{"n_layer": 8, "d_model": 384, "n_experts": 96, "experts_per_token": 2, "d_expert": 240, "d_shared_expert": 0, "activation": "tanh_gelu", "moe_layers": [1, 2, 3, 4, 5, 6, 7], "router_score": "sigmoid", "normalize_top_k": true, "routed_scale": 1.41, "balance_loss": 0.00153, "balance_bias": true, "router_cosine_scale": 20.0, "init_std_router": 0.0109, "lr_router": 0.0019, "n_head": 6, "n_kv_head": 6, "head_dim": 64, "vocab_size": 32000, "norm": "layernorm", "norm_place": "pre", "norm_eps": 1e-05, "positions": "learned", "qk_norm": false, "attn_scale": 0.125, "tie_embeddings": true, "parallel_block": false, "init": "normal", "init_std_qkv": 0.0206, "init_std_o": 0.00514, "init_std_up": 0.0206, "init_std_down": 0.00514, "optimizer": "muon_variant", "lr": 0.0109, "beta1": 0.95, "weight_decay": 0.064, "lr_head": 0.00669, "grad_clip": 2.0, "warmup_steps": 200, "schedule": "wsd", "decay_fraction": 0.773, "decay_shape": "linear", "final_lr_fraction": 0.0, "batch_tokens": 262144, "seq_len": 384, "doc_mask": true, "train_tokens": 721300000, "steps": 2752, "dataset": "wikipedia_en"}
Below are experts of layer 4 (counted from 0) of a mixture-of-experts language model. Rows are named router (the router's row for the expert), up (a neuron's input weights, with its number), down (a neuron's output weights, with its number) and show model dimensions 320-383. Each number is 200 + 30 x the weight over its row's rms, rounded and kept within 0 to 999.
After each expert's rows: a language model's description of what the expert responds to. This comes from a sample of Wikipedia text that the model never trained on.

# expert 25
router,207,200,167,200,279,181,177,254,180,204,171,206,193,235,222,233,173,210,199,201,213,200,177,209,205,210,203,147,225,157,218,169,195,176,192,209,181,129,175,197,214,214,199,207,233,202,224,187,165,232,144,196,221,214,212,204,223,155,236,169,195,172,225,179
up0,185,213,157,211,204,195,263,245,218,214,215,198,177,213,264,183,145,160,174,188,204,177,224,229,237,215,202,193,197,171,252,213,169,157,232,261,246,154,167,267,215,193,185,178,153,207,206,182,223,203,215,240,219,233,231,184,213,204,188,132,185,168,202,161
down0,170,222,178,220,222,247,221,188,215,188,177,172,246,198,187,203,181,201,136,214,218,181,227,162,176,223,195,154,216,169,199,250,188,178,175,188,205,216,146,264,136,196,228,218,227,185,222,199,200,221,205,162,147,161,186,189,229,249,237,194,181,202,153,229
It responds to: Foreign-name word pieces. Short mid-word letter pieces inside transliterated Japanese, Arabic, Slavic or other foreign names, such as h in Daihatsu, g, ak, sh.

# expert 56
router,240,210,184,228,191,221,170,248,201,206,187,239,189,170,224,188,183,204,234,222,193,195,176,183,167,206,131,194,198,214,249,136,188,147,148,156,218,217,181,155,185,153,267,182,270,179,173,191,178,180,163,188,211,242,164,211,176,239,241,190,193,194,216,161
up0,205,187,171,275,200,197,221,188,274,189,238,130,298,169,148,149,183,218,172,233,195,214,243,181,211,153,185,228,210,194,253,168,219,233,188,186,218,202,235,241,200,219,220,226,177,179,160,144,230,198,229,147,239,205,171,196,181,237,215,205,190,199,217,233
down0,193,214,211,209,253,148,197,209,191,168,234,233,227,165,215,193,197,203,219,174,178,212,234,238,210,230,256,214,215,251,273,194,240,258,192,231,220,204,180,222,212,185,141,173,180,202,235,144,236,227,202,211,218,168,242,177,167,208,163,213,194,187,230,201
It responds to: Place name words. Place and institution words in addresses and locations, such as County, University, River, Street, and city names like Tokyo, Istanbul.

# expert 49
router,143,187,205,233,212,166,196,206,203,193,172,199,216,223,233,183,247,182,185,162,203,205,213,205,187,218,149,142,178,233,225,135,155,222,164,184,168,254,190,227,234,187,184,215,202,237,154,184,191,199,202,149,217,185,172,142,153,268,159,217,228,221,204,227
up0,181,137,232,215,185,252,210,240,163,220,225,163,205,202,174,211,262,200,188,208,209,206,221,244,233,180,214,224,157,226,203,188,190,162,170,264,195,205,177,215,194,203,243,214,142,210,144,154,196,201,185,161,231,213,173,210,213,209,243,204,200,208,194,212
down0,130,244,255,181,211,198,140,245,199,195,146,202,191,220,208,237,199,212,209,263,221,224,206,218,206,195,194,230,220,190,185,206,218,237,162,195,198,161,227,199,187,216,166,235,166,208,198,182,197,180,215,189,209,208,242,208,201,216,196,208,248,166,203,211
It responds to: Of and relational prepositions. The preposition of after nouns in names and phrases, such as City of, director of, plus among, between, all, both.

# expert 15
router,193,230,232,221,213,181,150,191,188,180,166,215,227,244,189,218,186,223,241,219,247,206,212,169,202,228,199,239,136,190,259,206,179,139,160,202,176,220,176,189,232,204,283,207,230,206,188,199,214,155,155,195,178,209,225,174,175,222,203,154,249,214,222,157
up0,205,178,214,203,218,190,156,216,146,161,193,212,187,217,171,210,195,193,199,308,192,244,220,219,202,193,133,203,193,190,122,263,160,154,197,229,234,200,211,212,185,240,149,220,170,199,206,212,181,234,170,190,196,204,237,255,218,226,171,193,173,207,205,205
down0,199,199,165,194,163,192,161,191,216,178,186,159,194,185,196,228,262,153,208,167,185,182,186,215,157,199,191,194,203,187,176,202,159,181,215,244,208,162,191,256,198,234,253,193,206,212,237,219,196,221,173,233,179,210,147,182,196,165,219,163,230,217,220,156
It responds to: Place and nationality modifiers. Adjective-like words before a noun or name, such as New, South, American, British, former, local, often in place names like New York.

# expert 37
router,201,210,197,179,195,159,207,216,168,233,203,170,184,139,229,159,182,205,184,241,182,181,170,212,156,248,146,168,171,200,208,131,235,180,128,253,175,232,202,200,249,164,180,184,216,182,155,227,142,241,236,168,182,203,207,277,186,247,222,193,210,246,237,194
up0,191,185,235,223,225,247,196,182,218,194,201,196,206,206,156,174,232,220,202,272,256,183,163,202,178,186,195,183,165,184,207,192,180,223,201,220,227,167,206,252,221,192,201,186,192,137,201,204,209,221,240,249,195,271,230,234,219,161,239,182,216,221,152,130
down0,162,147,237,152,274,219,179,196,225,190,226,235,231,225,239,189,213,191,248,195,164,185,187,219,195,172,207,234,199,222,246,189,181,190,210,210,259,155,184,221,151,228,174,232,255,148,231,185,238,224,167,150,206,184,171,180,199,253,250,184,173,224,132,212
It responds to: Direction and part nouns. Nouns after the or its naming directions, sides or parts, such as north, south, left, side, end, eyes, ways.

# expert 26
router,196,167,225,189,193,200,207,208,180,172,221,199,234,154,237,133,184,190,234,199,196,228,207,248,263,213,185,182,214,143,188,213,166,168,185,191,253,150,174,204,253,198,155,207,186,174,148,159,234,212,193,151,176,237,251,175,214,188,200,203,232,202,230,241
up0,224,261,207,155,266,236,212,227,191,218,176,233,214,207,196,173,196,252,193,197,207,194,219,177,217,177,222,239,217,176,195,243,193,192,146,155,215,170,185,243,194,184,243,201,225,202,213,265,249,192,162,212,186,199,219,220,250,203,190,103,198,213,162,244
down0,174,223,191,246,222,189,215,200,222,175,200,196,211,213,180,190,187,221,182,176,193,198,221,184,205,189,193,208,275,217,197,225,223,206,234,225,189,212,216,253,248,237,153,160,208,209,188,207,207,219,144,243,203,188,161,229,216,219,167,165,215,186,278,194
It responds to: Paragraph line breaks. Line breaks closing a sentence or section heading, before a new paragraph or heading, as after a final period or == Life ==.

# expert 7
router,198,205,182,203,214,186,235,186,186,210,194,158,225,175,223,190,168,207,195,167,244,179,214,212,169,241,154,191,212,174,244,227,210,219,180,221,176,195,184,191,218,178,201,243,182,195,170,209,195,196,210,175,179,210,190,197,210,249,210,188,243,207,169,193
up0,193,202,171,209,205,231,222,175,185,206,146,200,195,244,238,211,213,239,209,190,165,220,155,225,154,234,207,213,199,149,195,237,222,162,209,187,224,181,182,188,217,192,192,171,223,190,218,236,185,184,186,192,167,197,168,206,171,150,195,235,200,226,185,196
down0,228,181,175,113,211,112,205,238,232,233,169,217,232,193,171,242,204,203,225,132,297,147,246,224,191,187,209,174,201,247,254,238,252,172,248,166,196,201,198,206,252,177,224,204,196,220,231,168,210,229,162,204,166,171,192,247,172,188,242,198,216,214,191,247
It responds to: Preposition and infinitive to. The word to as infinitive marker or direction after verbs like moved, able, leading, plus reach/towards and line breaks between table rows.

# expert 27
router,245,198,190,244,217,169,202,257,226,188,179,170,209,185,228,188,245,243,216,209,231,163,187,200,177,205,135,146,169,162,219,171,154,190,224,210,247,157,143,163,221,178,229,261,212,209,204,218,197,181,179,191,211,189,185,190,221,222,230,156,261,197,226,189
up0,169,213,197,205,191,170,203,264,186,144,182,219,215,177,185,224,270,175,230,227,193,224,217,241,221,234,169,173,224,183,288,232,231,236,205,223,201,185,208,188,206,216,229,230,149,203,244,185,225,205,228,162,216,204,200,203,200,199,206,231,206,170,194,157
down0,223,251,217,176,142,248,171,219,225,183,211,164,144,218,231,209,117,193,199,151,183,189,155,215,205,161,220,163,161,182,131,181,184,169,198,238,160,228,178,230,186,245,234,243,222,157,235,210,225,195,234,142,200,193,202,231,239,192,144,150,187,196,184,168
It responds to: Prepositions after nouns. Prepositions after nouns or verbs, chiefly for, of, in, on, over, and -ing endings completing verbs, as in developed for, founder of, enhancing.

# expert 48
router,162,196,213,217,191,216,158,238,208,198,218,179,226,236,250,197,219,228,203,213,195,206,181,221,202,229,153,198,184,210,191,201,154,221,196,191,194,209,153,176,250,179,247,249,186,263,205,219,121,252,194,192,197,249,177,222,174,257,198,220,252,212,215,192
up0,164,234,211,199,165,214,202,144,219,201,192,258,208,190,230,205,232,185,291,264,208,224,162,141,232,200,219,224,190,193,229,192,217,172,182,237,170,185,196,183,209,147,190,214,184,253,166,174,155,174,157,229,232,188,181,207,225,270,161,196,203,255,178,164
down0,230,177,181,207,201,179,243,217,206,172,231,190,223,189,187,234,218,241,214,183,196,160,188,205,180,228,178,190,172,223,228,184,204,222,168,201,255,255,189,212,207,225,209,227,242,209,200,274,190,171,180,176,213,181,171,175,169,172,215,178,208,176,233,176
It responds to: Infobox line ends, taxonomy. Line breaks ending infobox field lines like "Origin: Japan", plus taxonomy labels such as Phylum, Class, Order, Insecta.

# expert 63
router,160,199,169,238,200,141,221,204,136,141,165,244,221,197,231,220,163,251,192,185,192,246,177,192,180,217,193,219,212,219,223,150,133,154,157,221,233,153,174,205,241,195,214,182,186,251,154,167,210,178,167,161,171,206,212,207,152,203,241,193,190,241,268,168
up0,239,147,219,225,200,196,230,209,214,188,191,205,198,239,217,208,199,199,268,201,189,222,201,160,207,190,184,207,232,200,190,182,123,226,219,165,226,186,150,213,189,216,187,193,207,201,164,169,187,194,204,193,157,168,185,185,212,250,172,150,151,204,155,158
down0,177,256,162,198,252,193,198,201,136,210,172,174,201,179,190,194,175,232,221,209,196,165,199,169,223,177,196,211,196,186,233,227,235,175,163,247,152,218,193,205,241,247,224,217,164,237,264,232,154,228,156,160,199,211,224,213,199,154,204,206,181,199,195,209
It responds to: Initial capital letters. Single capital letters starting a name or word split into pieces, such as S in Smersh, K in Katureebe, E in Eise.

# expert 22
router,199,182,218,228,226,169,197,184,197,147,160,232,239,192,220,161,222,193,218,222,258,235,187,209,213,240,196,166,176,153,234,171,230,165,227,220,219,188,174,195,212,192,178,172,237,211,149,273,205,222,177,198,234,191,178,165,259,179,250,193,161,211,212,159
up0,215,211,245,182,162,213,202,292,138,194,179,231,252,225,201,177,200,208,152,217,220,218,155,192,137,171,214,201,195,198,205,215,210,166,211,217,216,215,169,182,203,187,195,201,202,265,214,201,156,174,220,227,188,222,170,162,194,230,210,257,153,193,219,137
down0,154,232,234,236,213,179,177,157,176,113,215,189,205,248,148,218,147,190,211,186,154,222,265,185,198,165,186,224,195,226,205,229,153,197,192,154,171,151,196,220,187,206,237,211,199,209,230,165,199,227,146,216,169,182,164,211,131,204,198,201,189,203,238,223
It responds to: Measurement units. Unit abbreviations and words after numbers, such as m, km, kg, lb, tons, kilometers, plus closing parentheses of converted measurements.

# expert 3
router,205,213,267,190,208,185,165,208,189,188,180,191,210,233,205,171,160,223,216,180,198,208,200,156,216,233,130,212,185,166,192,177,180,231,174,243,205,152,177,218,266,167,201,208,250,188,231,172,127,231,221,160,233,195,216,196,219,163,218,199,176,171,183,174
up0,182,232,157,170,240,203,204,157,183,190,235,243,232,153,200,222,160,174,176,203,251,193,199,151,186,225,182,262,226,154,215,202,200,233,243,156,173,194,211,228,259,182,218,185,209,198,178,180,233,157,196,170,131,216,179,168,192,193,175,205,200,217,220,174
down0,192,189,196,186,229,231,162,181,171,202,220,201,256,180,196,192,205,184,201,205,207,212,189,195,191,168,245,208,218,206,162,178,208,186,172,196,213,201,192,208,206,220,212,202,181,220,191,193,165,145,224,206,204,185,217,220,170,156,214,156,213,226,168,181
It responds to: Main verbs and auxiliaries. Main and auxiliary verbs after a subject, mostly was, is, were, has, would, plus adverbs such as also, later, never, sometimes.

# expert 16
router,188,185,192,256,188,190,177,227,184,221,164,253,176,193,225,216,214,215,203,205,245,214,189,202,203,214,194,195,245,215,222,156,163,161,222,210,187,240,196,177,217,177,212,187,279,203,180,212,155,188,193,165,204,207,203,184,225,200,232,205,205,204,238,177
up0,220,192,235,250,230,188,223,232,206,174,181,213,204,189,216,205,175,197,206,137,150,193,148,227,149,204,220,197,234,191,187,164,131,199,195,202,181,236,183,213,215,145,160,219,221,204,196,172,237,218,226,213,187,205,238,205,212,231,162,191,207,188,204,189
down0,251,220,196,148,179,204,228,237,136,221,172,160,188,212,193,206,203,243,151,161,220,209,201,225,192,163,230,198,187,222,192,243,222,209,203,185,139,182,234,138,186,227,197,268,208,231,272,204,210,249,182,231,203,168,237,237,121,202,166,174,180,194,211,231
It responds to: Countries and world powers. Country, continent and state-name words like States, World, Army, France, China, often after "the" or "United" in military or historical text.

# expert 51
router,219,226,207,270,194,160,161,250,220,172,182,194,172,137,227,194,190,197,180,193,196,202,189,206,220,196,193,169,197,184,201,180,191,204,190,227,202,194,151,218,244,169,184,175,245,173,222,228,143,208,182,157,211,194,199,201,181,225,211,158,165,163,222,230
up0,237,211,204,201,257,167,200,218,215,179,207,176,156,126,201,171,218,162,179,199,208,210,216,222,189,203,175,180,166,210,238,187,218,185,178,173,237,225,165,172,266,160,165,192,179,198,203,229,176,224,228,240,197,203,151,221,256,188,206,179,182,179,209,217
down0,179,176,182,218,203,235,214,159,164,178,214,199,204,256,205,238,225,208,206,218,173,200,201,205,189,205,174,208,200,195,159,150,154,187,179,186,177,218,197,206,221,197,236,207,207,189,226,177,212,132,123,208,222,173,274,241,205,178,216,195,192,222,131,137
It responds to: Quoted and conversational speech. Verbs and words after existential there and in quotes or informal text, such as "There is", you, we, so, however, really, just.